config = dict(
    num_hidden_layers=8,
    hidden_size=384,
    n_experts=64,
    experts_per_token=2,
    d_expert=496,
    d_shared_expert=0,
    hidden_act='swiglu',
    moe_layers=[2, 3, 4, 5, 6, 7],
    router_score='softmax',
    normalize_top_k=False,
    routed_scale=12.6,
    balance_loss=0.000842,
    balance_bias=True,
    init_std_router=0.00728,
    lr_router=0.000304,
    num_attention_heads=12,
    num_key_value_heads=3,
    head_dim=32,
    vocab_size=27588,
    norm='rmsnorm',
    norm_place='pre',
    norm_eps=1e-05,
    positions='rope',
    rope_theta=13600.0,
    rope_fraction=0.75,
    qk_norm=False,
    attn_scale=0.177,
    tie_word_embeddings=False,
    parallel_block=False,
    init='uniform',
    init_std_qkv=0.0372,
    init_std_o=0.0093,
    init_std_up=0.0372,
    init_std_down=0.0057,
    optimizer='muon_variant',
    learning_rate=0.00929,
    lr_mult_o=1.5,
    lr_mult_up=1.03,
    lr_mult_down=3.0,
    beta1=0.9,
    lr_head=0.0129,
    max_grad_norm=0.5,
    warmup_steps=200,
    schedule='wsd',
    decay_fraction=0.843,
    decay_shape='linear',
    final_lr_fraction=0.05,
    batch_tokens=262144,
    max_seq_len=512,
    doc_mask=True,
    train_tokens=1798000000,
    max_steps=6859,
    dataset='wikipedia_en',
)
Below are experts of layer 4 (counted from 0) of a mixture-of-experts language model. Rows are named router (the router's row for the expert), gate (a neuron's input weights, with its number), up (a neuron's input weights, with its number), down (a neuron's output weights, with its number) and show model dimensions 256-383. Each number is 128 + 24 x the weight over its row's rms, rounded and kept within 0 to 255. Numbers have three digits each.
Before each expert's rows: a language model's description of what the expert responds to; "raises" lists some tokens whose logits its average output raises strongly, later layers aside. This comes from a sample of Wikipedia text that the model never trained on.

# expert 63
Colons after infobox field names and pipes between table cells, such as Coordinates:, Running time:, Succeeded by:, IPA:.
raises: " ", " A", " N", " T", " S", " P"
router:171094150104142145164137109131135149123178150162166158126105134114142106129106114182152132127097129143103103113154152107136130116122152122149097109140148102141142177128104115116157165158088162139156109108099152133126147149099105141113112150125093131153142105092137103199148124106132117118126137127134116073129109066139141110123106120117120126122094136078114106124118118136147131103146
gate0:133141130169089146107159104127157098152132122120128180132120090139157188108124115086177116096114105137118148108137136124124125087104141133129155098129151109137104142136125092099155124115133127122125107147103119139133170106163116152149113114116158127131106120138130100140149089110186106136128086120105123099087130147121123145113119124101155187120112131083134133136152070086133134133110
up0:161106089112143123071088160156083172143116131119121128099142174158134120111101118106147153148125156115156149150154107145118145150122134133163120148112122099128128173199144133114154119078144170121160128140125141106106092114125124149070140119142139143159074098137129101119144134114124128133144060111144097102110163158147124135149096140157133183125163110135126165157128125081165135122086
down0:178112121105154154163152149141107141135113156172123117152108113127096140145119146200139152158102132135111103152146135135139111116137118120125117071112147142144146106120169161141137193103104085119106125133127126120176183146080112103205137129108099129157113122141159130176080125085161185130119160141129140092103125106140113114118133126129148166107112119175128117156104158148133139128091
gate1:141149140135085146145122134141134127154116137163149089086134105109118152136124142096151109133120138098072111159145119160122126114159143088086132178132109149171161090092135145100114134113109123156130113123105173167128136106134152083130108124102116133136134140099107121135153151140127155109136178149134128146116123103110124122124092112095163116147185156108097132112143165074122136152122
up1:094098148115105121119108122132121162176134108118109130123100120162124068136118110120121127158114138127140122105118145119141135120107139166129138109131123105109136128119059105104098099100164113100157150151155097104095123105124089113163109121119133134110091135162130166101095124135133080104127124138163167112205063137128129120115144132129108113125135136159116109164152114150186073150164
down1:105121136109117127105123160139123175140136107087119091088113141122122123102132061122116146135107113118112106132115109132110142132149152145136126140118132101135143120126089113136175116088127102137145149153169184176102152096149129120187117160162123124165120149132136155124130121118124114122123172127178152151159093116107097160106083112115110106153176123144149151135144087158136139166140
gate2:127175151084113154123132136079129115078166163122135114104126137170147151124119121163043170082152112143110129120115122136086129142129116104156179152101146107095149137096120157106139143096113085138070115085105125152125093137125131122097143128167122190169100132154079170156115087100121102115126137181101132129151095107149125113117121136121155168154140127135149132150119119142135103132158
up2:127130086190141142141113134132148152096123108140085121134172091126101117130123126146166093120141159105125108115126104154186096135097131153121115145142105124117103103157109116100138104149153163134150084142108143103150115125112159099143149125110154103103165137111137117111157174153132123082118164109074131082151116113130145106109121132141146153123167149108140140133116115072109132133141
down2:104102149084140127128146112129144124141092162094088147131146143127161128165127124106105167138127113113072122125138145130143096081140163111077118175117107132140075146152141156082139110135133097097138136148151075095155130076112143134115143141134085135142081079119131116141162124132114132115149098152123139153116128125142147118131106097112134133169167118130100123110116158097130143111142
gate3:128114150116089129135117085131141119150138126147130141177110132121147126140152133081090160118121163121118082110114094095157127148111140188158099117110090136129146122167127164123142087155148130172123126158120129140096150133089147171123123156143114136104108140116142115136163093140077144140127143109180109105191102167100140071070159138102100160174114144086125174133113134132108151152168
up3:147092118129133175128130132165211132117141132149141161122080109137115134124113118146074173142144149125109140144162123104099165077110164110124150133133088132107127143128128124076109098120122092125129086077130140162114090148115130139102111081138165121111110131084129163132128110153125102132111112100096146170124117159096170134142113170103090125159120119125116110117156149147083098149150
down3:135106086112080128167151106096117097109108141079121156100109120119144117112143143135096139140158132128126124134123125114156151107140156188117110144150144101094126087085118104136095148122129128156151132143137112103161135120102081086131146139146154119127165117111114109113109102126127145155060177109139150126136124140119065155103154067161118137131119147148132101128160137140111083140129
gate4:123086128145097163105106139145132148136138109171077126138112089124110121132133140137158135135144086140144094119135139095191114124102141120145088160102130141165140149155105116147114158125125079137121114173174111101115185137173116084167134157111130161132142122125159170130129131133125108133121125134124131089111104138133138143106169107110132143110095079098133127110106110112153117115113
up4:127107142146146131107116152143133107136152075129166097070135139125150138075152135139090135128064148132134109169165139134103058125146125092107113110129133158097135094124128146123167112124113103112121079127140104131138138129125093177134154122098140110120135110148113160126110125123096122130158190127120096149131188109147095134114134107146111163101103139116140166163129103122136102119119
down4:206173114133132096124169172114141101132132148107127127135104133077126093142084142119212113150134096122142145164089132120171123127149124172131114116166137129097108134125132128140068149134104132133163146095132127118083121093133103168169123150136121121178110111138130070146132117104126128098118131111149094100151108141122118138143166108126091100154216155107122165115175124143121128133120
gate5:115113092147122141130126118168136104147135084127144130126133118129124064085163136144123120143121151138129144147144173136171113146096121112135115120138096137103136119112131175131138125116168114116065086147134120089136163105123172147073135103127112165126029185105130136126143119123116123141129132095111149072128104113146126140112136124140104123120174161109170103140128137095125148110150
up5:152118114103104158122073084149168131116114144128107108138120076148103120110127132100111092120129140119152131134072126107110128106141153136126116137097130070137153157176152162143108132084094153121147107103106089112132122124120155115103116142098140161121108134139057138128060141142117127125113155126098109170131147098102122136122176178133101122126154100143104070145138146124151095100125
down5:072096127126130118116130133160133140140149157090127130143168141131143096158099156130150133145154093127137128116118126148127098130125124110125170112129122102162126146135154146129178166109164167099146151142150126155165114148128115143162124179144122149168104165132168113124164087107106147143096103110154083125160172145119156143145143131111176184111091166084136123157159118175165141116134
gate6:162068151127070110122116086123107119151167134166112143097150096101167145125126123154148081107165119142088145174107164134136144157134111132116105128163114141135145157139137128137141130094126110138152083127162119131098152106123136175133142106129159145156098174114136136149130117145140101138099116118108129102152078189114148187149139145139085122152124151105145119083146112128164134126162
up6:139175122110135153164107137127134145135101127098127112130128129153141119150118168132113121088115131105121126132127159130143133108113152105127129123107145123128144115124132143105112147078136159126133161141087158095161154150159122144102115139098085066184158124150143157159133129147135139124172132129111105150147108121072127107138141121122171107079104112143086102119141156146135156113119
down6:121109113144094150127103166144146166128114118146149121176114136114084103091125104101101101092173102138160137166112121160168094124172121123067130075174106142182084077155131152107073100161128111091135135108106168124151111158089147117128146081120158147134124148138145137148165107116095154096156134119060125114109128116135098169112132154100136160117178114111170122085123151128162124156126
gate7:152154141099174153141111121120114117102193113126130122116126142107154118146112147141093115171122152196123147085149108102120160147142167173124154106162133129107142117146109142109156088150196117162111037135142123142168133146144173156110115116134125112112150126165135116111117104164112155175117151147154165144179134128136123127108131149099148180131173099053121135129132108176120115145074
up7:105157131138130091147120140099151111195097132124088123119104147123095154133136100127144102153108108081160095088174120109103101137150090097137101173168113151121142112107166106121105123114137138124128100117133130168159113150140130133110140173150086112114127080141131159135079139142088132111147121156086161124107127117118158176144094091166113114123099162147132103116121143118108100158118
down7:088160104103144146185155125142096083134073121135143077132134120125076123116155124128113115101148112129122111151114106167119156121116110138151090145099146108158126108108120085145128122109143121147100150150099125154134132142126131186152132101130115147141159145122104160165186163111169083131133088114136137131149131158159092138149161188164125148163183143169096128101132139147114133156132
gate8:141130105125123073148148087172176136132138160096151142153182092147105143134128095148122122108140157158148134138118108138147143122114121128157139137131160175119140148118131138125111186125056132143150128038151113093108117137116134105174141153119109126118153156138159140122152148163113161071116096138123121105154117132139102144156140083128113089139129112114113126150102160073115123075126
up8:108112077114078089135132089110099100120102157115147148136171171095117163143135126158116174136122164143134151128130111111132135135085117132167191150107143126132154200143162141121135132069071130087154156136110109118083108133080179087146126134095145153151122134162123165108124121128118132110116129161150117069137145159131099107125127127151106106114145125155122161134125155125110108143157
down8:117128139150120121147090154123105152154148104157111123092125131124069129161106148129111139142112102109151116160124107166152100128138168156116148141123089129116147132108120127096175100140140148125109071068127126148108123145134085146116150151123145126140162151131108122135103159122124111127132167162117119194135132117117188126181156120110109156120125104130124145150121119149200104101135
gate9:114121132153179113134142134132153129083145132155107095119124086165116101139109107133115145120114155141158131149118090127174128133099131141167131126146141153111131145128096139162153149099114141165122102115129049146094112175113159138129117178122131086102104130127105117113117161118105122115132116132192119139152108122127155133127104161157098111112124088102094100162086103128166110142140
up9:138142109117123143128117163100118107145136111109180140133136164103163095110127144105111116116148108140125121158111116114125123132128179104110113160102148138139118124163117100092111112167149163101121168103125174094144116098147138141141112100153083125122124103151114149115097167181149119108139144115106158158101129132107084118150128125152107177154143123109148145082163150129145184096129
down9:193087133108165095120130101115117128119125104139117145140153123152129123115131124128116150126163156138118138143108115109107113184125133127134113099151121131115115160125110138133109105106118136153147082109125094148140120194156139128122107146136120159099103121105102155121119088135141124103140134133098136145104163112092148145108125146108164132096069093135116089111138113154130123103168
gate10:173110131048134143181144126133081115094120125140144136161114076119122077135104130148175117102117119142108132112128169142140112146167122112120101101144151134135192127123108124151089113137181120170076154147144124187136118159126111150110125095132083110144078154076119120162138077122102124140151135120138130125087209150139162124106124103148142148135092152095116140168126106105117136164152
up10:131104076167110104126111174144159119079107110133129103157162111128172131124103110178076104108095109169143153146079115125142144119091144103178154126094107142127121080107141107130110109136133144136109099092147142102125131148097153109114069145086132150105150137171158133132150109142154123121104111149128129102142148151145116088100129132108124130095146157154140190106117081169156116125166
down10:066172123154142121140111116115167151112166113175117092093137167111162143118133136174103131133134103124143157125110074113151137072144114113105120137112143080109129164142148160081132128105094135135177140137154158092119104141127133178137127134102111082154162103171089165074139113110112112140084166155149148134153109112112128171107111143110122131160128133142133143102100176085104139112157

# expert 23
Hyphens and en dashes joining parts of compounds, place names and score ranges, such as Lot-et-Garonne, father-in-law, 8–6, pro-agreement.
raises: "1", "2", " ", "t", "d", "s"
router:114114098129132106116086129174133123132136148138103127104146141119132154077125143133122111150162094159161086170164154158125098118165155152121170092156131061124135113110107177108126167182122160098117093162112111092113128132106074146111120145095161161093157149101104159149134132162156090094138113151114142114130142132144129176127164097117125164122144137106115129131122074121144131101157
gate0:140161100139113142114131063159102126164134176104131120156118099117143139110129112101124106139109141139135111135160123124136106130111149121120121148150120126084146121103172167112143130148150099141155120134112157129104135114153110079115166187094176176156147177112147171180072159137135093145143110104117133105112112108105112106148185154120164128144118119131108089093144090134167146087136
up0:142093188093121122118135173083113111123137098147137146125122173133138129129124113155129118120161131096092103097100094094122157135153119120122080134118110145141093126132067120137125097105116099096124121183140103106142116120110166163142122095159102115136135122118124103133180106125120149136106121160136129115131112141136181136110100148121071127101106112100139108129132111137084133114104
down0:100156138155098105154137102115154134116120146088115131122119120094142171121134137155092119115129078136159137133162113089094132074126122115105142087111093169149134110116129147089071124122095130124125142125138092126164145158104127161163152123105149125147171140149048154095137143113133139097127089151151109151138101123101095116130120094135067123144128116074165142090114138122099119138143
gate1:115160066117116168104099120182123131128099129103107118099102131135142097136110189111111162126162126136092134147131089195107119123161149140147139143091125124113107102096145136115118128162088153162107186142155096122119111161163104147136124128102117145107128119134107116121095104090126106119158185131113128148111143122109141126154146112081114136158145122124116116113123129120172123145174
up1:131129113131120134128128140130150110121105149142180117103089109117143111118125098130150138109139183147141119144137135141118119114138147131108114101136091184133106089165093108162105132169070128131147162124138125146159126131139144185137143106163117125126124120094111143102097131136091123115120117100104118191141163095142087131138151120113180139118095132172136156086063138139123156115118
down1:085098113126159154127069115114099123134097138156114141124121117166129184139141099123163116147125091142137129156150138128142125140159156155157182102152099131119115136119144146107128122158166135164154140107136134178119148146129115157120167132115101138101123116130085125097141098093147133135126153119156124114146113132150165120119117112112167183160096119109101136138108119081153130142126
gate2:147133146160118146091084111136128110084154128156147107121150156112164174140148152132126098081136104137148130120105147123134160109113177121105123141147105101189175133136138138132162095095130135107104144105089071100140157104146142136123163138146157145103106113139141115105160148142101147133138101088134134149134123154145143099153105130112149128113102108084122158134098124168111142136121
up2:096125153134114151136143094122156140122141129155125091126159158122125111091127122152135075109150092124145107160112142097124144127104148113102120139090126069131182161121156092147171128182108096117159091152117156137107147130140099149127127139108118117132115139135152097146123077145104141125085088093148156087135130155107137126078127150150127137120085154130141144089158145179101124125128
down2:113127122206113162121155099140145134134133117132159184095124162139114133117106123186077097144139116134117123115141167140106128109080154162111117083131113100098119125094150129102193119107082143158144104166125097154087138145127161126134146131140107118145138136116144137142113085101176131137115133106131124150157103128108107151100133131170105156095150104121103139109097124138140157145111
gate3:163141118116130149103149123091100093169139116115098137136144128109112148121101160111129126145194157135160120131124121115128073135117139159096100114154122097126137087131116146154122134154154093134119105148129124140145135103141125094137092127149122143102156114131104139138122125112121116133102078096132112168118129106187101149095149109166134106117165136117120137117135140146150066101155
up3:127083110149118108146124134128170126118120140108118137063151138143142085148138144055168134122134107114139140179120123137137126100086141131119165100119096135111139134105116140143119085129111153096101120094160105156101129122132150115132128105122127149075149148108130124138120103115149098144108104083136146117112097116095145123123119112152149112135176153085141106113088100151157135178147
down3:195109111059107124126156108130121127143121133139128090131111154131142099137125171135091116120133072086137161166121167131097102099112115173089147110129121123109095103113137140116154158105112124169115117116099196143124151145136132091122123099172086100179118140118101155103090129110155148141152180126140079138116102160120132182104109136144126102096125141148122136137135135163123140152156
gate4:151131143146111090147135162112143165086147139105134115136144123133112116129145131142140141073103157148156114145133153130109124132132117117125114082126124132128097119089131128139126114145130141108168088119115133092111121149159122140169131151144154135088091142135154093148142113083118141119150149164123114101176073106158102175127135138104090141144087168097149119127144150130123123086154
up4:122069153106106139102122155106138115107090148089122153129101115124170130147073129136112124105135088125134141129122087136119094142154160143138158120140128080144139134175137155111134099141119129101144185110146142133165137119131129117158155105127131153148109103140116117149123157200144127132118098126111118159129153144089141141133121141179127126128086100143165129137124108132121130143136
down4:172153126099126121173101129125130123157140153117095109169147153079123162144087139139169096159133128103102132128124148141129079131130133167101160129102097158116133135115131120143130124149103120128122092134116132150139136131111135096166134108142181151126156164159148134139126151131134114142098133131133156097135170131089134101180122077085123119138157144124052115185130147142105096132147
gate5:120117091090141118124100167156106154119158121131148114137133097128109129128158117164130138141137087127129087177149120119085132130144116128065112110155120114104118076136122134139138121178141124108152104154127099127121131106091142150109139119148143093131121144097093181174131161117131137121106151080166135151067109135174111179107140144118166115140164135081132094137126104045162134133148
up5:119129126155107109066124125113098144164138093106141115106115139141097131130150115115124078143158143121091156110102158143127135112106141080104142125139114093164117176137114142119140133128123076131131141135100140122077090153125165128185129159129151080154122094161094137146124097145089099089123111096137118120087153157112144100101154093133077110155100107147125161122102117134079115100180
down5:105169121115099136158169124171066105136116168107102126110144115125130134178126108140141137091146123108092137174107148133121122168119123120102105128121143160141124090174096115115141166135144148153098152122116157115106164127126130074086165126191101122153112116145142087128109150121152122125131068105136121124109114111101132126095132125108147140107115065148151125146157151138087108081131
gate6:120104121156140196132183092164174130123079061104107160092143106128137133129120165135169107169138150077097133158113137155120117137123169096127137111135095126146119109137098187100134120133125083166161122121136084132102127109132108101129093123151135109113127139129114122150132148120137133169111143133127072129121135110126160157128107151150093100129138105118142119137112149142094125103166
up6:156143126154123104136171114091086116138093156110130128141097141108144158152072116149173128116105145126088105168168132129133134120109149084186133128150154172070177187159139197161156083152113131105128118123158150135114139107173116166118156131113162120107117118105131174081110123143143172148146133132160099172132125108102131103143162135106141082116160124119158120132112139137115163105143
down6:128138107142133135091125138152100122145155131141143154152119074110128151094175122126134131141134107135120131122116113136127151083141116113145108131087165091157135170112131146137110113131106137131118093120117128130160134129114147127129166089130084173153106098134108141125124111150136151103100123143083135141122136106128141149168124135117152132114118123106137070138153145092089148134102
gate7:097160062147139114149106077138122123115157084169104175161116110132112100133161101097140151121163154092126114220122115129091127125144160137141143103139112117075130095156141147124147108106158184141121086151144153125129114113085134156132103113088124138129109098099163148122130151137127075154156122157142126131145156127120131137081131124128105135159109111183170119076169141114107125145086
up7:144113190158115072131120130097135079131121152091094156128091099124116160130107142169104104157167144120172148132129151105099166143124183108098121136104147173127123142148121116083064061149091130128141110118141128129128134128124112134142135151121124131113135122156138122127130122142096131124145110135183124157134122094146106145108155074071117117116141117157121145188120125130156142171109
down7:091114116109133123118116094121140139106145132140131093135145115144115111155101167124129154128113110137158138113104127165100146134160154119122136155118159127123124113128117163184059135116107096130123112139113108084165091118085137142139121099100113120137110120098147146116169151119084123122168176135141141140110122129117122148133119136110132146127126100105111112124120127146123101092163
gate8:100104081142113098169108091146087127134128103121127122159138133135098119111165153127150117123100105118113115131178151080114145159130127150160156076111134112140139141126115132133107120117113124135130136185126119113153150135104142143120128146111072158145153129139145136130152167136113087122164115164175145106117178130136112108107088148103103092139150108103117074143082154114136148111133
up8:150160110125147142142103145161121137085125111151183118146129151118178145128135120116148112118149185144133131101108165096109100108106151121138119141138138122123118155105133152130147154087089154137144152103162169120134125146107114120122168116117161098144122104113146098121181125161149156141143149085137109116118117121112108057122158105163169167138124103142129075109145103136133133115157
down8:186131096110148100105164135078109178132131141134137126197168157120094086093151154167147103111140123167147152147147128136167159104124105132130147110083126140105097150159146114124141112172159198139138135141135128181123130145139154093143115155133103125117105097144131134128095148104134122172132136123159110152084155155139121141163153145130146171142104173149146157113174084118118090078104
gate9:117156128145135136165128118180162151098136135160112142148170101100086103118147132143119128137139107122098107121090130146095120112094163151104146143119125146139123134132119143179051108108147146143118124143119136125105161147117125133153135146122085159150081109132114146125177123176161130115123173135137146095136124129094149150096097138138133098081116158147140127128114126124138134153092
up9:116100135122144127118166143120131149187175152097153104132148138108124117103127117116136111135115129118124131157119071089132135160110112138152141147118092177130153105088132094090186099150138154123128135110120146110142123120121139121163106123178169097086133085129148116133120137059141171146120095148153137122153118119136183138106153120165123132167155109139125111118169142100149139114137
down9:147131156106144134123170144109095098124138111143115118150140142116168156155157119122112169088133128140146143130130135068124145179153169126131142115139154137163122145102146160105147135085088098073122088163123142114134090113129119154148091140097132159147121096134105093137128122089164083106096163132112165154132148097103141142135151100151158118106125141121150118138155122179130156131151
gate10:160153095102127120115149123125121182137176105126110128114126107131093121112142127154130160113139120175166131144115127110160123136177109116119176122143079149067118110152108115109147127157154109146117098137109116153160155124067075094127155133150090145087153121137138129110139139156154156162142137085171179124117145126115122123104159091099136179171137113084131127108136084141120171096135
up10:112159140133111155099093154161081152130110128084132137155135147132156103104139106103101142159141128095117159143175116176100128130122137106188093168150154122100121119148131148122121109101143135138136172129170128099126102151120131155131158127124099065133117130150122154155096124144100121140128108125103162164100118113138106139097167148139099145124146133130187143112104106114071162180128
down10:096106162150136109074123208121153151149138088194116145112140193121107134136138102123144094116135133131119125158147109112113125153138134121147107152091148159160110157135123119146118113138140138142132141139161142116131121134106107119099166138095178092131153105161189146153106110089090135122143130129126172137142114149127110128132187180133099147147125125122119130137126139130150112136130

# expert 29
Commas, and, pipes and dashes between country names in lists and sports tables, plus IOC-style country codes such as ITA, JPN, CZE.
raises: " and", " the", " T", " St", " S", " L"
router:138108104125156114131151096126138106126143132120155140102110098137137114106152114133097133112152113127169145098135110114138118107116116115151175108121111099112128125106144130146145124105140102118101092151120128152096126103114113160148113100134125139110149137117135111143139141133139108160133135154109114117136149094132126116112136086133125105102125087094070128120146114114155143099083
gate0:117176166157081107131141123097104092123123152149132144088116139185139120130096130165166079189152135117116150133075079138138130132114105105176123137117120174146133140134077131153102147139126096150126091133134147081125122110151094154109110114119101128096106131142127126147144143166153104160086128117085133136093156157131108110140133109133148139081085133117114112112127121122086126103123
up0:134082115118113165098142132119171155115145141143096159131098120150143116104155116132115093132142152078122141108187149128121124116132155115143145108126102125102116077114156096091098098120115162141147117135140160131151111104124118115160099150140138159117138161099100159124129119121118075090139103115108130165113130114141131145143109137170152149104137155062119155122067151137157129153121
down0:145121160115148136129107177152087131125151107114100133150168123112134129142148132138135143103121131162143163126105114135114118134145146173095119112110089143129124130095149135110134172086119175147119121107129128121120134136057129108123134174160119095124114180121128143113115126113145202104137063114127186131115141120125134127133130157151133084101088137130127132138139103101080176093133
gate1:145144127117138145114164095093140148157136134121110118108123105136130116128159109135172108133121172139096131140161127140164134153139120112093189096160153139096087101132114113149176125126089136101150098157143164133148101099111104119098111107103104136099124143102165128148190121106148136108142106118143151110103143119127158129110117109085105138120186159148123158125114128131128129149124
up1:101089099119115100135147140098130144143115143125125143144114126108130070117115115103116133105148104097152107125146143097115167143113164134183099093114143103129124141115119151114080143128128109141131134129107125101114126118147138185146108125140129168119155153116132116104125114139123101122123154108119127121133155147157092119159147154104138109122140136108116130125129098199133158095127
down1:121134131146129125137119120155177071095141144130124135115149122148110142109139107122142149109163139125149132069103147136132146138123104100107131090156097109103149112148099123119056120094129152110101133163142094164126157096145112125114125155137154166152120100127118137196103128110134114139176126127158150088156107134139115139164125168107152109148149138111135124150163148104152126119134
gate2:135084113167109067131123096097131130149097135131133124161128164116130146168071152155104105116144129120122130123099109120156157118151123148137136123175134127097096099140117167128106129107168088124119088136108115154077107128113132106117122101136114099139130130140108105141113108161111150167105111103111151141128138132149108139164132151100074143140155109123117124152092133099142113142112
up2:105104141137111114083137181134169129128109092105096079153135101115143113104121156151133103135159110112130109181104092139172159131125166154124130124077166132117176113126090119094136118122164159098096147157152121133105106158132144148171130117111102073132112158120131142122103163140135134115131132151072067111093114128144125120138134151130105141166149113102118149113100114123113128120164
down2:137119130162122117120174170123129158147125097137131147116116161150163121158105169137097119132095133114135096119123143116144080150134102121101110131105142120122120112120144062120075103117083130100136141143143127128136115127144143183114158095094170086147120120121111151120120159107156107132119150150133115133135102113107125102118103090121142139087138094096139160155104111122145144083121
gate3:111152109103103087122147142109152093148097117117103122120164116121129113135130154164076117134107132135111151137152127106121135120166110140131130120133135097136103133128126124145137088102098140137150102124139129187150116140144109147129143129108121138135134121149086148122100113081118103152112103132138120115159130112083133171160121133172153119096132135194162120132106078115162092138140
up3:088115153140127104121134143079152164157175129192112109129106152113119122132158149114127086091133128125146139108147092128167122141145108127126132126150108188154143093113121153122185079140163137131145159114140160160087121118151125148137120121138143163088128128082100113158138123088107144124159133170168161090130144137104106160128115130122086066135118137138166121165109129096122126127100
down3:118114098132131096104142139112094148098181119117109152120110102089145134131100126171087155106144149139139125131178139146119150132132141156131126137105174150115103111145132163115185136086172123117114106131102116126148124109104111164120137109106115137114127158120128131119127158155176123094136135135131162150125123139101141114124149119104078159136107179128105128098128167121128124121106
gate4:155157127137124114137171101157133119164120135150062142075121132133150126124104148131082145128165131144123079148145128123131137156151132134082156146148109153129115106161146112144157119150133128124141146145210161102133184141108140097155171123146123086141130090106156141105146141132141135133114103157044145134166117111175111179103152144088146089148140138066146104104103145124111120118153
up4:178129144108137153091080138125127127139119123182167115112104092111115160110136129145129104099180120133110126169140107126135112123118119127149133104066096158152140128112080121143113133087129110123084117127092097111152105115125135163123103131105119146172126134155102161139151153143115144093108135136070103132138153119103192134138147124118135152108097118169152147102131137154175146094137
down4:116129134119131113113161131116189154107124112128143117115129111118130141121141116130106115131140125120144134087133179133105120115112135090115148132101180123125132160156178115144059145106140150137135118144174131151148193134152130135139124139144115081102103147129138112167110106095108158153149160135151187123122137107123128151103142089119146046153203109099134147131127170153126147135143
gate5:163118136168137102140078159115153105141134128101119161147160143069139130144108112100140081134132117130128131156101127133144092102121111127129116102114100137149103099112188141089127090112127138082141112167150070150111138122118140124107113110175115140138128115166159120134169118142129081125144119151142137170168137118134119135128165103162144123124168114136126149177125109146093118173090
up5:091123141180115116144117150124131096124115108165156131119125127082131099148174118134125094112125119124119132117079151113127096153136139109158128097134097164122083121118110113136135172157130173101127112138147119144116186126122145157104104170120125158152090167103134115095123162118104141131136104154108117125139141152076138170120121128133147167104143085111134135117120093112142113139097
down5:115140125100113166134166116097134130058106092124094091124090125147137159105159143080138143146102069109181129157080143099121153065103132130095135143080183092145137148147095135121175111148137133160126112065137123144082087128128124141117123123093134107134133114134114107134095116135151130178105137096141122113133095122114193131134133158147108107166146133135106080151159133134156148155149
gate6:113100117155167138096139129073126127142124152112128112106103149126156145107162145091137130154093127124102111123149140155170115162148155106124122094176154116110129124132093137113168135107112124113128127124155190109117167151102108123111116183127108148105137138147080094174156093128122117139116124168124133154118098139123077140126154154138138122073083125111089097157146171083120153117138
up6:127123105149138131161151095160146168123101152157137106147124127134133147116126120132163151138134180130109103115077140125139189132155075123122118121092102102176138133088136147110065118147106132143121097147123104160149121140134117132164134106116173104106108113138129133154150120156154131133135158132096144091125115115105152117126094083146095137092193138153141154103131138129143103123101
down6:106121135133155191122130186127107121144154134120126120153137119161118164159169129141133121107120124125135183135151139155110088181165147127150114134103144109106151115153123111125163149086133103093141130111123135128126096114097133114155165112151146086113165085162108128111096155160185142143073173136132088098102150144143128127148100141126132103113140124114126128075100099106140173115101
gate7:108083148075107151144082109150116126125152135090158146143148152126156159095121122123137084133173123094111136114124136136126147112117154155145162142148131116148154147115158124164132108123120183096101146109149084117147123139108151147136176066108165116125168146121116142141135119136098101125127127156136137122141103128124099135125174191116135061133151119102156115196147147097120151094145
up7:120170100135127145114135145127142117147126099165079146144119114137123116150125109171155107136128150135155137126190118110165121126149116131131099113132076150137152108134103122112123120203134124133133080143107108137145158068088123150122121123155096114124153143108092120119106152158118108125126172121125122090144143140138123150121140115169109097103111112079129117110084117121130137176103
down7:139121095108149108142130132136114143106139196130119110158146164160156106141117084190128154122108143134098143147119113103127089155102144166158181075089117090155101121151134133140183183135094124120114126153134147177124122121133126163105111172123129138134151128083138108095126118110124156094122109085089128141110140122124189130141120146146136144114120131127157133141132157106152085084139
gate8:118174154130132111162124123159119088131104129110100138126172107165120132143133114117142074143139109119135111119120159148182124111091090119101103132149117150121119174068133134095197141132144117161123085088125136121120063098093113149138139177133104144117124106155178114155077157124142131117117108116171142182094154163115162122114111134117112128118144073111133101138090126133139153160086
up8:134098141129123160167138143152120096153143137085135136104072103173122119124088103151155107143152102109111126144090111110084103106091100115130115113172120122085098133130141202109133110135063129118098147119115127171102140098130118111144127150149121166136146122116100157113165149152169127125162094102142149142136101131119131092157163122107154103158127136132114162140087113149127149110119
down8:081146113116073147121097110135148172148141136113148136139162117168147164129145163111129108104137155151139132162137122083159155144151128102165168146160126111097094124111123139118141156128116164125113115133163115139131154128106111099144154125134110097156190085088131153123100127098116094195111139108124121128150128144133103113086119168141129132151087108143132106108135107124107081122119
gate9:156156139123178152119135132110151124129136171102122088152130120118137124133130110125140136154112137150128153105123156139159117128185091091153125121078117117112114161109165104122124140144119110129155129175113126180124155086135106136140139119166146082147106063150104151136113079124154112121117146157158162112113143086157136124098149139130112160104199110124114121132123134167174120157141
up9:134133132124155151144114106158119150098148171113131054167105099168129150122148130135129139146131125124090161112086122145158142101140104116145157112087111152106139144092127109140116133149124127128130133148105182156156089113106143109112114112129095097164126110140097124117181094138116127160146140153134140203124142094143123131118147122150096131060144112142111084140102103138128118140112
down9:146111089126096076093139099121130134130146128144153088111133139100095149142168108158128116156093110153105093110173111131139120131091085178148139102155076133102132107142121113113126108136114120131119119081124139136106149137134148146122137143117155149127155125178153121141137088102130127138169111116087117103137102101113120170117107107135129130129092200121141145124109130120085115089147
gate10:162123092142128130146118152118142141130132110131112091118146106187124115104171129093112175086139179099161126136137099095145117112130170145173147128131125171124140093163109080168189093129120141098106128121173167089144109134129174095128055165113095102123141095111127160119118108120083143196134119151119156161197119136169121107149103132164107147137115144139156148156102129129134123123149
up10:134140171167108140078122143168128142112170142122123155149076155115123110124089103142162116140108098136108120132139127182144154149146117100176152145093138112180105109117101135103127133133124116151133199144102119155148143138152096167099170116171141163127100093116127107147112121130162133091109173101116154172105093109129138137126118135138126143114136122125125117110145140157113120113161
down10:134120116102106153119188100138108099088120124161090065133126106185142114100146151084084174062145163102118153114160139168129144153148136152139138168125119153107148091091080149111127183149147123103090091115168171146093129121130154071128079131125125160165118099126140148132125123121106149161127170120093097117125178119113163097150087139112169127085139161137120123135102126118127158148134